Experts of a small language model: 2 picks a token.
Below are experts of layer 4 (counted from 0) of a mixture-of-experts language model. Rows are named router (the router's row for the expert), gate (a neuron's input weights, with its number), up (a neuron's input weights, with its number) and show model dimensions 256-383. Each number is 128 + 32 x the weight over its row's rms, rounded and kept within 0 to 255.
Before each expert's rows: "mostly gets" lists some tokens that are sent to it at least half of the time. This comes from a sample of Wikipedia text that the model never trained on.

# expert 1
mostly gets: "\n", "==", "===", " ==", " ===", "″"
router [118 131 149 163 101 131 105 130 137 149 118 178  83 113 108 172 175 144 120 172 106  90 150 224 122 169 114  86 114 112 177 124 192 111 130 148 119 137  80 141  69 141 114  81 141 235 147 122 122 115  89 164 156  90 148  81 173 103 170  94 146 133 193 167 120  84 145 156 122 183 101 142 135 118  75 136 145  96 140 123 113 163 118 125 111 134 133 199 160 158 189  72  76 143 101 168 125  74 109  84 151 164 123 153 139 158 144 154 121 157 164 161  87 159 143  86 124  94 167 129 104 141 122  50 141 178  87 179]
gate0 [150 127 128 119  87 173  94 114 116 154 153 145 113 133  54 112 150 137 112 151 136 157 213 182 110 117 137 167 125 198 176 126 132 106 112 161 168 116  95 100 109 167 110  92 137 106 150  88 126 107 102 143 171 170 140 183 150 142 123 151 147  89 193 167 133  99 134 170 161 160 164  99 146 167  86 111 102 154 113 105 149 100 119 145 145 175 153 121  92 173 100 161 120 100 140 154 154  94  96 117 104 163 126 179 135 121 176 158 168 131 146 155  99 127  92  79  88 118 113 212 106 114  98 159 149 149  91 173]
up0 [121 127 146  83 133  62 148  73 101 107 127  44 101 107 128 133 121 153 107 175 142 106  54 162 121 187 136 121 125 102 156 122 141 100  92 132  94 140 175 111  99  84 147 199 145 109 153 101 122 144 177 113 137 166  80 176 195 135 107 122  59  72 117 116 109 130 153 181  60 154 117  93 100 120 130 101 170  91 114  90 116 139 116 179 119 148 135 111 195 143 113  59  93  80  53 149  76 114 126 161 131 183  85 116 135 137 158 127 132 163 125 103 108  84 136 152  88 122 100 147 103 110 179 158 135 136 107 136]
gate1 [ 86  92 134  87 118 143 132 164  81 113  61 162 145 154 121 129 110 128 119 127 135  89 123 106 121 116 147  90 158 165 124 136 139  92  73 114 103 101 109 146 136 174 133 127 142 152 114 111 117  91 119  72  55 140 179 116  84  86  34 132 100  81 153 136 140 180 124 150  87 132  81 171 132 133 171  68 139 191 128 127 118 158 115 147  83 135  61 136 136 131 173 144 111 122 147 103 163  73 117 177 173  88 136 103 125 124  86 137 198 126 162 176 129  98 140 170 134 120 110  86 136 106 101 184 141 146 138 126]
up1 [129 118 183  88 178 121 180 151 116 113  70 134 100  85 116 101  87 142 120 158  74 120 101 150 116 113 132  72 133 140 173  90 146 106 167 136 184  84 170 197 162 153 168 135 158 132  63 153 140 104  82 115 141 160 154  78  88 121 135 107 156 126 153 125 130 143 143 129 126 100 112 165 114 111 164  84 138  85 150 163 137  76 106 137  59 172 113  91 158 166 124 116 115 158 110  86  96 119 153 172 146 129 100 131 102 146 100 159  95 112 203 103 111 117  23 185  85 194 163 133 180 142 114 128 120 110 140 132]
gate2 [114 171 135 204 148 143 105 133 119 137 132 154 116 134 144 146 169 157 147  98  75  91  78 111 110  98 103 182 166  82  73 134 185 163 195 133  87 126 175 128 128 206 134 139 104 131 127 135  78 129 157 162 149 129  54  77  88 104 146 185 108 138 152 130 119 107 113 186  96 147 109 150 117 146 109 117 103  93  89 184 106 115 140 145 100 137  79  94 101 166 154 102 155 135 109 140 157 171 112 125 149 102 137 145 136 104 145  37 124 150 107 160 183 151 130 139 105  43  87 116 177 120 151 100  75  54 146 184]
up2 [ 92  98 121 134 205 136 118 168 155 139  89 110 126 149 134  89 159 112  92 130 165 158 186 162 170 145 127 148 173 123 125 181  93  93 177 129 115 121 137 118 132 118 105 152  90 127 143  79 134  82 132 110 124  85 124  92 150  99 153 137 151 125 120 144 121 132  92 174 162 173 169 136 121 143 148  76 133 152  56 122  87 141 165  39  75 114 130 120 122  65 164 177 132 135  87 110 137 130 129 164  76 175  79 153 196 165 124 113 137  85 106  96  89 123 130 181 171 165 128 121 129 117 135  96 156 149 128  96]
gate3 [ 81 141 171 152 212 143 197 168 146  88 159 163 163 114 127 129 161  65 120 133 132 161 161 110 161  74 122  88 156 139  70  71 146 132 140 130 104 115 101 147  80 112 122 159 194 148 103  91 108 143 202 144  93  84 178 110 127 107 197 159  85 150  89 108 109 202 126 165  66 130 117 121  78  93 116 136 113 169 131 134 144 130 117 123 144 151  73  90  94 120 123  76 129  97 166  75 112  80 109 109 103 162 137  82 178 172  78 135 142 154 152 119 123 128  86 160 108 228 160 106 153 136  83 128 145 121 125 124]
up3 [ 89 105 104 126 169 168 220 136 168  73 107 124 181  97 136  96 138 100 109 157 115 146 142 112  87 117 125  97 127 105 154  95 164  38 118 174 114 135 128 219 148 174  97 133 123 104 149 164 134 103 174 185 124 100 116  85  95 103 124 188 156 100 132 134 136 135 124  73 128  98 164 167 145  80 128 114 111 184  90 120  57 110  79 107 105  89  97 131 133 116  89 158 145 136 130 115  54  66 153 149  53 152 134 115 142 148  96  85 152 144 113  84 119 104 111  99 131 143 114 144 156 133 146 163 135 119 113 138]
gate4 [138 113 159 170 123 103 149 101 134 131 139 164 129 158 114 154 154  96 135 147 149  90 184 140 107 132 158 142 105 123 106 154 107 174 167 100 115  84 128 112  64 157  92 210 123 115 160 111  85  91 149 142  74 132 124 127  92 108 137 110 129 200  76  98 162 150 144  96 146 137 121  68 143 114  91 104  64 132 105  63 104 125 145 124 107 152 123 119 126  92 177 133  96 123  98 173 149  82 151  88  91  83  83 170 126  98  93  90 186 132 154 122 137 117 115 115 128 134 131 141 128 142 130 116 104 103 130  95]
up4 [142 112 120 124 157 144 158 139  98 157 122 159 123 137 106 122 164 125 133  76 102 145 173 101 118 112 162  94 150 194 152 143 130 129 161 106 118 173 143 123 124 124 102  78 102 126 177 102 131  94  90 167 142 123 145 122 160 144 138 108 167 163 107 112 155 114 115 108  99 129 117 125 133 103 155 128 139 130  91 100 145 154 111 124 153 173 147 104 171 107 183 115 152 133 142  33 114 112 164 128 151 118  84 161 105 142 125 152 119 123 156 114 145 128 167  98 113 160 148 114 186 156 146  96 151 161 140  92]
gate5 [104  76 113 116 122 163 130  97 132  98 116  58 146 119  92 155  75 128 154 121 174 116 120 106 155  82 106 173 147 140 139  69  91 129 132 121  94 140 183 198 128 141  66 165 123 159  73 103 144 118 138 103 122 149 151  96 156 126 149 139  98 164 118  82  89  68 118  64 158 189  79  98 105 123 148 129  84 121 121  98 128  82 127 127 176  79 132 115 105  94 132 163  87 137 198 131 148 153 131 115 130 109 115 169 126 135  81 173 123 116 143 133 131 160 187 123 147 165 109 101 127 121  86 128 146  94 134 156]
up5 [ 87 121  72 102  94 124 122 100 109 135  92 130  73 101 111 110  98  81 107  83 118  89  94  97  71 149 117 126 128 122 131  84 146 134 147  99 147 119  93 162 113 197  96 151 109 149 141 173 149 138 113 111 149 134 195 140 107  94 153  81 130 167 144 150 135  86  82 125 126 122  62 153  93 164 189  89 132  84  97 153 154 124 180  41 144 131 143 158 140  95 139 106  91 131 101 141 129 145 188 141 146  40 128  88 113 119 152 134 131 103 183 124 110 129 162 169 106 125 146  99 134 131  96 114 105  81 101  68]
gate6 [108 127 132 171 143 175 150 106 148  78 134 136 162 144 110  83 127 175 113 157 137  78 186 174 101 147 161  98 161 200 151 146 126 128 120 156 123  81 152 116  87 166 170  67 117 183 133 166  77 129  98 115 118 127 120 146 134 154 158 104 194 137 142 163 163 169 150 148  97 147 104 128 153 148 127 117 147 134 104 155 161 136  90 147 143 135 105 126 114 125 133  72 148 139  90 126  89 145 140 130 104 129 194 145 133 127  49  93 102 136 116 141 101 141 138 120 110 178 161 120  77 142 136 146  81 117  78 152]
up6 [118 118 121 105 136 131  92 121 145 131 158 149 137  96 113 179 187  96 165 155 128  99 153 124 146  89 102 119 163 140 127  97 114 112  70 112 119 139 181 178 142  70 151 159 120  48 100 144 157 140 121  75  95 151 142 175 102 130 136 123  81 130 172 162  75 203  62 116 111 117 114  84 124  74 116  99  72 115 100 136 118 203  89 133 148  50  89 156 115 179 167  94 153 125 180 115 101 146 116 155 159 159 153 195 136 153 126 117 141 170 203  84 117 153 139 135 150 157  77  95 110 167  85 133 134 137 154  97]
gate7 [154 142 162 122 105 129 161 154 160 136 116 148  92 185 204 128 145  93 126 138 139 112 146  99 118 126  96 120  84 136 111 103 141 131 121 156 112 118 139 114 119 128  89 121 111 160  80  84  70 156 107 197 117 132 171 182 146 149 174 106 117 131 171 141 119 198 177 119 166  84 107 139 128 143 131 147 150 179 125 116 147  84 133 105 182 119 130 110 145 110 151 128 141 140 124 134 145 109 126 143  89  99 162 126 171 144 154 105 187 128 152 116 182 100 118 181  75  46  92  94 188  42 134 116  84  76 162 138]
up7 [130 112  91 107  45 150 120  95 114 159 154 152  87 126 135 188 150 159 107 154 197 117 152  84  99 122 114 155 105 170 159 131 154 111 117  94  90 175 160 204 170 157 109 109 150  99 130 165 118 157 107 138 140 166  55 125 128 101 147 128 172 142  99 146 132  65 117 125 130 118 110 185 187 143 125 124 100 136 132 120 125 200 169 119 108 124 122 106 155 137 128 120 112 180  97 146 151 154 158 125 103 182 126 151  97 126  92 123  99 187  91 123  97 156 159 125 135 119 144  91 123 138  74  90 117 111  87  86]

# expert 8
mostly gets: " |", " /", " —;", ";", "};", ");"
router [122 143 139 136  85 137 159 122 110 121 189 119 141  81 209  56 122 173 137 139  98 174 128  93 144 183  93 152 121  87 143 143 125 103 126 129 126 152 134 174 130 103 140  85 198 128 129 138 103 138 102 136 147 169 130  87 164 175 177 100 142  84 109 116 125  92 123 148 133 152 119 164 150 124 179 101 107 117 151 157 150 144 153 176 177 128 129  72 177 189 165  69 134 115  65 116 139 178 192 154 152 159 161 125  66 109 101 197 135 139 149  79 149 117 144 131 116 166 172 134 185 167 149 138 128 106 107 127]
gate0 [124 188 139 118 154 137 155 163 141 118  98 110 177 194 165 122  79 149 135  87 130 166 174 150 202 137 123  66 115 116 169 118 126 109  82 145 116 133 150 125  93 144 103  92 161 181 121 161 142 123 137  89 195 121 143 196 156 146 127 104 112 130 114 127  97 165 196 111  85 102 174 206  94  80 120 137 104  65 102 128 120 118 134 121 127 110 113 127  63 149 104 138 197 170 140 129 157  97  41 154 143 126 123 142 106 155 117 126 116 181  81 107 203 124  94 135 119 102 151 128 159  74 124 195 110 151 159  63]
up0 [191 155 175 129  97 137 128 132  83 115  91 113  84 103  46 140 164  91 117 111 161 125  98 132  97  82 134 194 138 134  82 140 134  82 167 132 105 133 133 125 116  87 104  96  88  93 117 120 197  71 125 138 148 138 178 139 124  77 149 172 137 114 138 116 127  98  99 124 182  87 175   0 136 133 108  73 141 192 106 170 143 180 173 102 111 117 129 120 130  92 133 153 119 158 125 109  99 119 154 129  98 104 173  95 120  73  95 120 143 143 155 124 160 109 108  74 214  88 152  85 111 102 166 119 126 110 122 125]
gate1 [132 148 149 180 159 125 171 102 165 130  92 102 159 102 133 103  90  79 183 177 143  70 163 132 136 142 139 124 109 180 158  97 139 100 149 220 147  97 130 116 114 128 118  90 107  79 113 145 139 144 172 137 124 156  90 125 140 120 139 128 156 170 111 133 176 139 135 136  98 137  90 165 181 155  98  87 111 146 157 122 145 157 153 166 104 120 117 162 173 122 163  42 199 103 150 119 104 119 104 107 193 108 155 129 185 154  93  98 131 127 102 141 173 136  99 117 115 117 152 113 126 110 148  79 141 169 172 126]
up1 [105 101 142 157  82 130 129 111 129 184 135 189 101 145 113 132 223 100 158 119 126 122 205  94 102 199  86 172  74 135 129 124  87 135 205 179 165 124 101 110 127 152 117 120 155  93 119 130 136 124 138 162 118 140 121  50  81 139  77 127 153 136 117 162 165 118 149 100 130  98 165 136 143 151 142 201 128 138 133  82 104 103  82 145 157  78 150 116 161 186 108  72 103  78 156  82 114 115  79 102 112  78  96 100 114 111 178 136 142 129 135 107 178 114 111 120  69 135 177  80 117 128  63  92 111 144 192 176]
gate2 [138 117 105 121 140 107  98 141 134  97 117 120 128  70 192  76 116 129 131 119 135 133  57  84 115  49 189 134 144 167  91 138 126 194 112 128 137 125 102 127 133 128 161 124 132 126  74 184 145 160 146 105 136 129 131 102  87 144  68 124  91 123  81 158  73  94 168 161 121 139  99 188 146  94 139 167 170  86 116 167 135 144 157 152 107 122 158 128 126 100  83 108  95  97 138 128  76 195 186  42 208 210 104 151 125  31 128 102 105 147 122  83 108 155 168 163  88 138 132 117 178  97 148  94  91 145 143 157]
up2 [160 171 121 171 118  82 128 179 175 131  98 160 142 156  94 144 131 203 122 149 139 169 129 128  90 160 160 123 114 127  82 117 137 117 145  85 209 157 137 136 156  98  74 172 137 110  94 181  78 197 128 108 102 125 132 162 139 188 111 113 128 172  70 146  90 138 138 184 109 138 163 107 115 130 148 133 164  60 128 156 135 113  75 143 139  67  90 123 176 117 152  94 168  63 213 152 102  75 149 124 101  70 156  78 140  74 157 170 153 120 129 200 110 124 208  66 125 128 125 120  95 176 139  66 133  89 155 195]
gate3 [157 103 134 174 179 130  93  70 177 139  87 141 115 185 148 118 137 136 115 153 135 118 164 106 157 196 175 122 126 102 149 159 133 153  85 172  99 112 113  88 162 150 151 113 134 120  69 171 146 129 136 184 126 104 137 115 216 101 101 101 127 106 115 110 116  73  89 122  93 193 145 137 124 139 134 101  92 138 103  96 164  90 144  91 112 150 115 121 171  91 140 168 125 133 131  93  85 140 125 129 181 159 163 127 101 131 164 116  86 122 111 171 165 174 144 137 150 110 164 155 136 121 114 117 124 144 136  55]
up3 [156 133 152 106 183 171 143  40 145 126 113 119 161 119 111 146 111  84 115  78 150 125 102 184 108 152 161 111 183  69 113 105 167  65 107 146 152 165  98 121  89 144  94 131  95 133 158 156 114 149 104 142  57 134 150 156 173 105  68 120  88 184 132 102 116 143 121 118 141 184 154 165  60 107 144 110 117  80 120 104 145 133 107 134 121 107 156 123 100 120 177 149 117 108 114  76 146 142 102 121 123 151  81 140 150 140 144 136 135 113 167 167 152 165  92 171 142  93 140 137 124  76  94 110 169  79 128  47]
gate4 [ 98  69 136 128 100 136  37 189 136 153 167  73 173 145 138 180 165 142  76 126 119 104 136 142 184 121 149 150  71 146 112 117 132 103 130  78  86 142 168 134 123 114 106 103 159 135  98 121 162 150 179 139 165 105 110  64 118 215 160  50 133 154 100 118 160 113 103 139 124  64 104 166 171 122 130  95  93 144 112 118  83 132 101 141  93 150 120 122 115  80 156 143 101  65 103 164 113 134 148 105  96 160 187 140  71 117 141  84 151 107  84 181  45 151 171 137  64 151  97 152 115 131 139 135  72  94 123 152]
up4 [125 153 134 176 141 136 126 121 117  92 138 167 134 112 121 144 143 131  82  84 125 106 126 114 180 156 116 147  96 140  87 107 110 136  87 106 164 196 107 132 116  98 119 112 111 105 124 187 167 193 144 187 124  84 119 109 172 115 108  76 168 131 149 157 145 140 104 141  83 153 133 173 151  90 139 124 138 192 162 130 133 191  61 161  96 140 114 144 101 150 157 129 135 147 142 163  88 161 140 148 108 107 136 157 117  66 101  84  88 132 137 150 131 110 167 159 172 154 211 150  82 117 192 111 108 111 143 191]
gate5 [140  79  69 161 177 120 139 118  79  88  92 163 197  98 123 161 135 140  94  85 139  58 135 123 142 178 141 134  71 157 143 183 104 111 110 138 175 134 167  71 114 125 109  73 118 142 137 160 153  86 171 159  96 163  85 123 188 120 102 110 139 117 158 111  85 156 124 143 153 159 123  89 120 135  95 152 116 209 159  79 158 101 162 130 173 151 138 116  96 174 164 133 129 145 103 148 118 158  73 158 104 119 150  75  81 127 149 137 127 154 194 190 105 148 153 109 162 125 172 177 103  96 110 129 143 118 195 149]
up5 [186 153 164 134 123 189 140  66 130 142 192  98 104 131 138 143 184  50 120  96 152 139 105 111 140  99 119 143  71  97 117  87 162 111 119 107  61  92 124 147 200 187 153 126 146 114 124 112 121 162 126 148 147 113 169 145 129 149 102  92 119  70 124 116 113 118 112  99  93 191 131 116 103 103 178 123 135 135 138 140 104 163 105  81 167 167 102 141  88 108  96 150 201  53 136 155 164  83 131 156  90  58  86 179  95 126 132 112 164 100 106 103 158 129 139 119 161 109 135  77 130  97 111  67 114 167 131 164]
gate6 [126  70 150  85 128 177 120 144 182 120  73 140 165 148  89 115 137 209  87 110 120  75 100 150 142 122  93  83 151 116 148  88 120 145  88 115  88 223 130 148 160 133 100 152  74 115 114 196 136 101 145  53 163 135 144 141 134  95 159  96 128 119 142 162 177 193 167 114 203 142 121  89 121 168 151 159 151 138 153 166 121 110 133 124 133  97 148  95 124 118 142 155 188 124 159 167 106 130  92 117  95 134 107  97  95 113 141 156 154 134 176 131  96 173 180 105  49 127  84 145 129 197 214 168 118  82 123 104]
up6 [ 89 139 108 109 139 149  71 114  92 121 191 113 158 119 180  79 127  99 105 122 154 143 128  73 156 196 132 149  60  65  75 133 164 124 145  88 120 153  90 162 140 128 137 150 163  93 160 127  77 153 139 185 138 135  95  96  79 107 169 143 155 132 122 162 151 130 134 137 149 137 165 138  87 162 138 129 122 133 105 160 168 150 163 107 150 196 108 104  81 135 160  84 135 129 119 181 127 157 134  89 105 147 152  89 168 150 129  89 106 107 136 180 128  99 125 188 122 117 109 184  97  97 181 127 120 140 164  86]
gate7 [187 104  81 167 140 134 176 117 138 151 106 149 142 128 154 136 144 116 130  65 128 141 141 129 113  93 138 142 146 123 152 141 148  86 134 157 138 146 144 115  82 120 187 128 131 121 161 163 134 129 132  93 182  74 199 117 137  94 242 131  80 114  58 146 102 105 110 132 110  92 184 138 136 156 134 109 156 128 110  56 111 120 136 108 108 187 166 127 149 146  58 125 131 189 146 118 153 209  87 154 158 101 140 121 139 101  80 145 114 138 134 136 134 108 113  73 144  98 139  94  84 109 118 195 151  92 146 134]
up7 [104 113 155 109  35  72 170 134 163 201 156 110 107 172  90 136  86 148 188 144 173 101 134 145  64 125 124 162 129 138 144  75  84  84  95 137 152 102 131 149 139 175 146 169 135 136  95 119  87 133 126 152  75 112  96 140 137 192  91 121  98 135 163 157 156 116 147 119 111 151 153 130 150 166  98 142 149 162 168 165 118 162 149 130 133 157 126 186 124 159 128 140 153 162 126 129 135 143 173 153 143 144 175 147 130 164 156 140  99 150 119 149 139 179 144 124 134 122 158 188 133 112 152 129 134 181 135 130]

# expert 10
mostly gets: " of", " the", " and", " to", " in", " by"
router [158  92 126 124 170 108 135 173 130 136 124 113 129 176 191  98 133 131 103 123 120  89  82  93 112  96 147  97 171 133 121 121 155 166 134  93 136  69 101 139 112 157 153 143 143 186 116 121 121 104 151 141 167 105 137 141 125 116 189 107 166 162 125 148 166 166 189 134 101 117 154 102 138 167 150 152 123  62 187 185  99 141 190 133 126  85 136  89 118 127 123 171 143 128 138  91 174  83 129  51  76  84 145 120 105 110 131 136 130 129 132 148 151 124 135 167 124  68 173 113 127 159 103  94  72 130 108  77]
gate0 [ 80 133 106 137 172 166 108 116 133 127  89 164 109 170 135  84 159 116 135 145 162  95 125 151 160 134 121 182 133 129  84 119 105  91 166 133  80 126 161 116 162 166  82  57 136 144  98 120 105 150 112 128 112 137 113  86 141 158 172 192 113 129 162 133 195 102 148 140  79 149 111 150  68 159 119  58 108 171 134 168  48 157 157 110 156 143 166 134 127 164 163 108 166 136 129 134 153  65 137  30 122 130  89  83 106 143  94 133  87 120 142 118 162  99 121 121 168 170 156 196 124 117 160 186  66 153 112  98]
up0 [140 155 171 165 166 150 138 145 115 153 146 120 135  69 136 179 196  63 141 105 184 190 112 136 136  57 111  79 127 123 116  86 103 125 116 102  65 165 121 194 162 135 120 139  96 106 118 119 164 131 101 128 160 109 156 113  77 102 137 107  91 115 143 103 140 145 131  76 178 149 137 114 151 119  98 121 193  97 131 102 140 175 135 160 130 176 111 160 112 103 129 136 124  84 139 144 120  75 135  99 140 155  94 118 109 119 133 198  96 126 156 138 177 125 181 124  94  60  89 110 167 197 134 132 155 125  96  66]
gate1 [ 56 120  99 119 105 114  99  79  98 157 145 102 138  99 133 121  80 110 151 156  74 117 172  79  84 156 168 112 107  57 105 171 166 144  93 105 153 135 101  73 113 132 154 160 157 159 160 110 138 108 153 107 143 146 149 122 119 115 184  86 153 149 111  74 130 126 112 127 131 159  61 161 136 120 167 191 109 119 120 153 120 193 115 166 152 138 144 168 168  43  87 131 102 129 189 136  93 108 101  51 160 150 186 111  93 127 192  90 138 111 137 135 111 158 121 123 131 133  84 103 111  99  79 110 103 152 141 190]
up1 [114 138 160 147 134 144 150 167 160 136  69 155 149 140 135 200 162 114 151 140 131 163 144  92  57 124  83 109 103  79 164 158 102  90 130 125 101 118 152 127 174 108 142 123 164 122  77 137  99 153 160 135 100 159 115 156 178 132 219 102 171 112 142 149  67 171  88 132 109 126 123 125 119 126  64 109 152 132  88  46 184 159 167 148 114 151 161 142 137 110 121 136 125 121 141 137 130  20 184 166 108  90  67 105 161 114  83  84 173 171 155 117  99 141 138 104 106 143 108 117  92  69 127 125 107 129 182 148]
gate2 [128 107  99 118 161 119  94 131 219 145 138  99 129 103 136 161 121 119 129 127 134 146 116  95  84 111 159 151  59 126 159 140 108 118  86 118 116 145 139 117  61  95 162  90 176 155  90 104  96 146 129 177 122 125 177 115 122 109 139 144 136 138  99 148  87 121 121 102 120  92 121  98 118  66  91 197 107 143 118 118  64 160 113 160 141 131 155 172  64 129  94 138 179 120 105  75 137 117 213 115 133 100 187  68 125  84 178 144 108 117 109 132 114 122 125 147  63  86  91 107 121 125 105  85 171  86 102 140]
up2 [115 109 129 196  46 105 119  63 122 102 141  96 189 156 149 106 116 138 148  82 161 109 205 108 163 132 127 131 121  92 126 141 165 102 159 152  88  66 127 136 204 125 124 154 156 155  99 151 174 113 153 124 142 119 111 106 121 150 140 179 172 143  71 123 140 128 161 142 137 106 154  77 154 120 156 101 125 102 152 129 121 110 185 150 165 126 162  91 159 184 145 105 115 173 169 156 141  95 120 191 107 127 129  97 120  93 139 114 178 147 158  99 101 125 132 116 141 125 145 200  88 180  95 126  80 133 129  71]
gate3 [139 155 146 138 107 164  98 178 100 133 117 104  70 131  96 130 118 136 168 114 182 185 151 189  99 139  95 117  97  88 175 149 127  90 113 129 104 134 139 108 171 155 151 102 156 172 103 104 185 118 109 123 197 135  99 118  97 119 177 150 106 149 215 103  87 127 131 141  73 194  79  78 146 139 108 153 151  86  84  93 124 120  95 132 162 136  85 121  76 149  84 103  88 115  94 136 162 113  88 131 118 109 132 148 164 127 120 154 151 104  83 164 156 112 117 155 128 144 137 143 171 109 163 130 153 114  53 157]
up3 [118 154  82 180 122 134  66 138 109 200 123 134 160 172 154 150 142 155 155 143  82 101 111 114  99 121 172  94 152 118 128 177 101  88 113 167 144 160 139 123 154 130  63 189 128  94 182  85  45 121 109 203 172  92 156 135  95 126 120 132 117 142  95 109 162 171  78 146 124 102 113 179 186  88 115 125  89  96 133 146 110 115  99 144 105 162 135 164 174  96 157 121 104 161 108 105 118 135 132 128  67 187  99 101 179 134 161 102 168 201 119 141 111 151 151 181 160  79 145 156  81  50 164 103  84 137  72 134]
gate4 [146 124 132 154 155 139 147 141 118 128 115 111 149 129 108 104 100 102 177 196 121 141  98  87 116  96 128 120  93 162 117 139 139 100 163 122 164 157 137 152 202 189 101 196 160  95 164 103  98  83 179 165 119 202 139 115 100 102 160 123  57  92 124 109 122 121 160 138 142 142 113 162 105  89 119 116 141 183 141 148  73 141  63  95 122 105 108 166 114 144 172 111 142 111 106  98 168 151  93 152 156 131 180 107 129 124  96 128 132 157 121 143 142 123 110 104  61  82 124  87 144 141 148 130 106 137 164 107]
up4 [118  87 133 152  75  79 112 137 181 137 118 180 194 124 127 156  95  94  88 189 128 196 103 145  75 109 212 144 145  81 201 105 126 148 186 120 130 134 224 121 134 102 139 119 133  47 136 132 142 122 168 126 204 127 111  59 106 182 121 136  68  91 118 135 158 133 133  78 102 139 132 228 115 104 137 123 116  87 111 120 131 106 154  92  73 122 119 113 124  78 127 124 135 175 100 120  60 129 169 103  59 158 110 144  97 100 116 153 127 171 164  99 124 140 127 161 154 189 153 154 129  93 172 132  79 159 161 140]
gate5 [ 88 105  99 104 178 164 149 121 140 150 210 130 109 164 172 149 100 143 186 113 153 113 153 100 139 150 123 101 102 156 127 137 146 158 112 165  63  35 124 117 111  93 132 167 133 187 116 145  93 188 148  96 120  67 137 147  91 114 127 152 122 104 111 108 127 134 171  73 184 236  43 116 132 108 121 168 165 141 131 135 152 179  76  94  96 113 138 118  62 123 130 167 154 113 131 127 118 117  72  98  26 100  97 132 195 121 124 165 121 142 151  93  89 144  74 179 110  75 160 163 166 153 107 148 132  89 215 111]
up5 [162 109 118 158  95 191 124 130 113 128  89  98 117 153 152 134 154 126 136 131 120 144 106  81 150 126 161 116 182 104 148 157 147  72 154  75 189 199  98 149 146 173 166 171 166 128  79  99  79 107 125 116  88 154 159 104 181 131 143 198 145  78  86 147 120 117 127  89 137 108 184  73 137 160 154 153 154 108  79 138 100 139 153 116 192 126 137  72  81 167 188 142 129 169 138 150  90 119 118 119 155 137 113 122 119 167 202 116 149 138 148  83 172  79 108 117  90 124 141 152 160 159 173 172  74 114 144 116]
gate6 [122 121 116 142  92 150  50 152  92 119  81 146 133 149 159 183 104 181 178 109  80 114  95 112 167 166 157 149 127 116 113 163 163 136  91 110 178 151 123 191 153 150 140 148 134 150 119 146 120 155 124 173 168  84 156 115 106  93 126  49 158 172  36 152 157 174 144  97 105 124 122 163 133 141 119 145  99 132 134 134 136 142 135  91 118  93 109 117 124 136 116 196  57 125 167 174 148 148  80 140 140  62 138 155 137 114 125 101 144 145 141 142 147 125 106 105 113 127 119 158 148 136 104 130 113 119 131  74]
up6 [ 86 188  77 143 121 151  76  62 168 119 136 183 114 130 151 174 118 103 125 138  98 104 110 117 131 147 154 187 203 143 104 127 156 180 128 149 185 105 191 112 182 158 101 112 173 146 120 154 118 176  92 182 108  95 113 101 111 111 149 112 230 138  87 116 102 109 122 170 135 115  95  82 147 161 127 195 109  72  74 133 147 102 129 150 182 180  83 156 119 126 100 172  72 104 159 154  96 125  96 108  94 102 142 108 108 152  91 105 170 117  88 138 135  61 103 166 129 128 116 163 170  83  81 106 143 110 169 127]
gate7 [164  99 174 129  83 129  55  83 146 105 192 125 137 169 203 127 133  90 108 133 133  76 131 104 148 129 128 129 124 189 148 174 132 122  92 163 107 119 113 132 125  99 125 134 138 135  97 156  90 150 167 140  65 137 105 113 110 171 100  58 107  43 100 122 138 136 122 103 155 143  94 160  66 131 128 109 172 137 112  94 113 109 101 112 109 155 134 164 145 102 131 175 148 150  90 131 149  83 119 111 105 128  58 112 100  52 133 122 118 133 137 141  97 183 140 115 123 144  95 125 127 201 141 142  81 153 105 151]
up7 [172 157 173 141 113 174 131 114 127 192 135 149 136 140 116 117  92 139 110  94 122 121 102  87 165 104 165 211  93 154 119 187 138 165 121 156 149 111 125 125 181 114  99 107 152 116 138 118  88 156 108 154 110 153 105 164  74 193  95 155  96 102  43  88  86 121 212 169 126  82 121 172 119 142 182  71 131 146 168 132  90 127 136 171 145  91 113 138 101 138 118 146 108  92 141 146 160 162 150 170 134 114 106  65 145  99 140  95 120 100 127 150 173 190  79  92 111 134 232 159 112 139  99 159  88 140  72 106]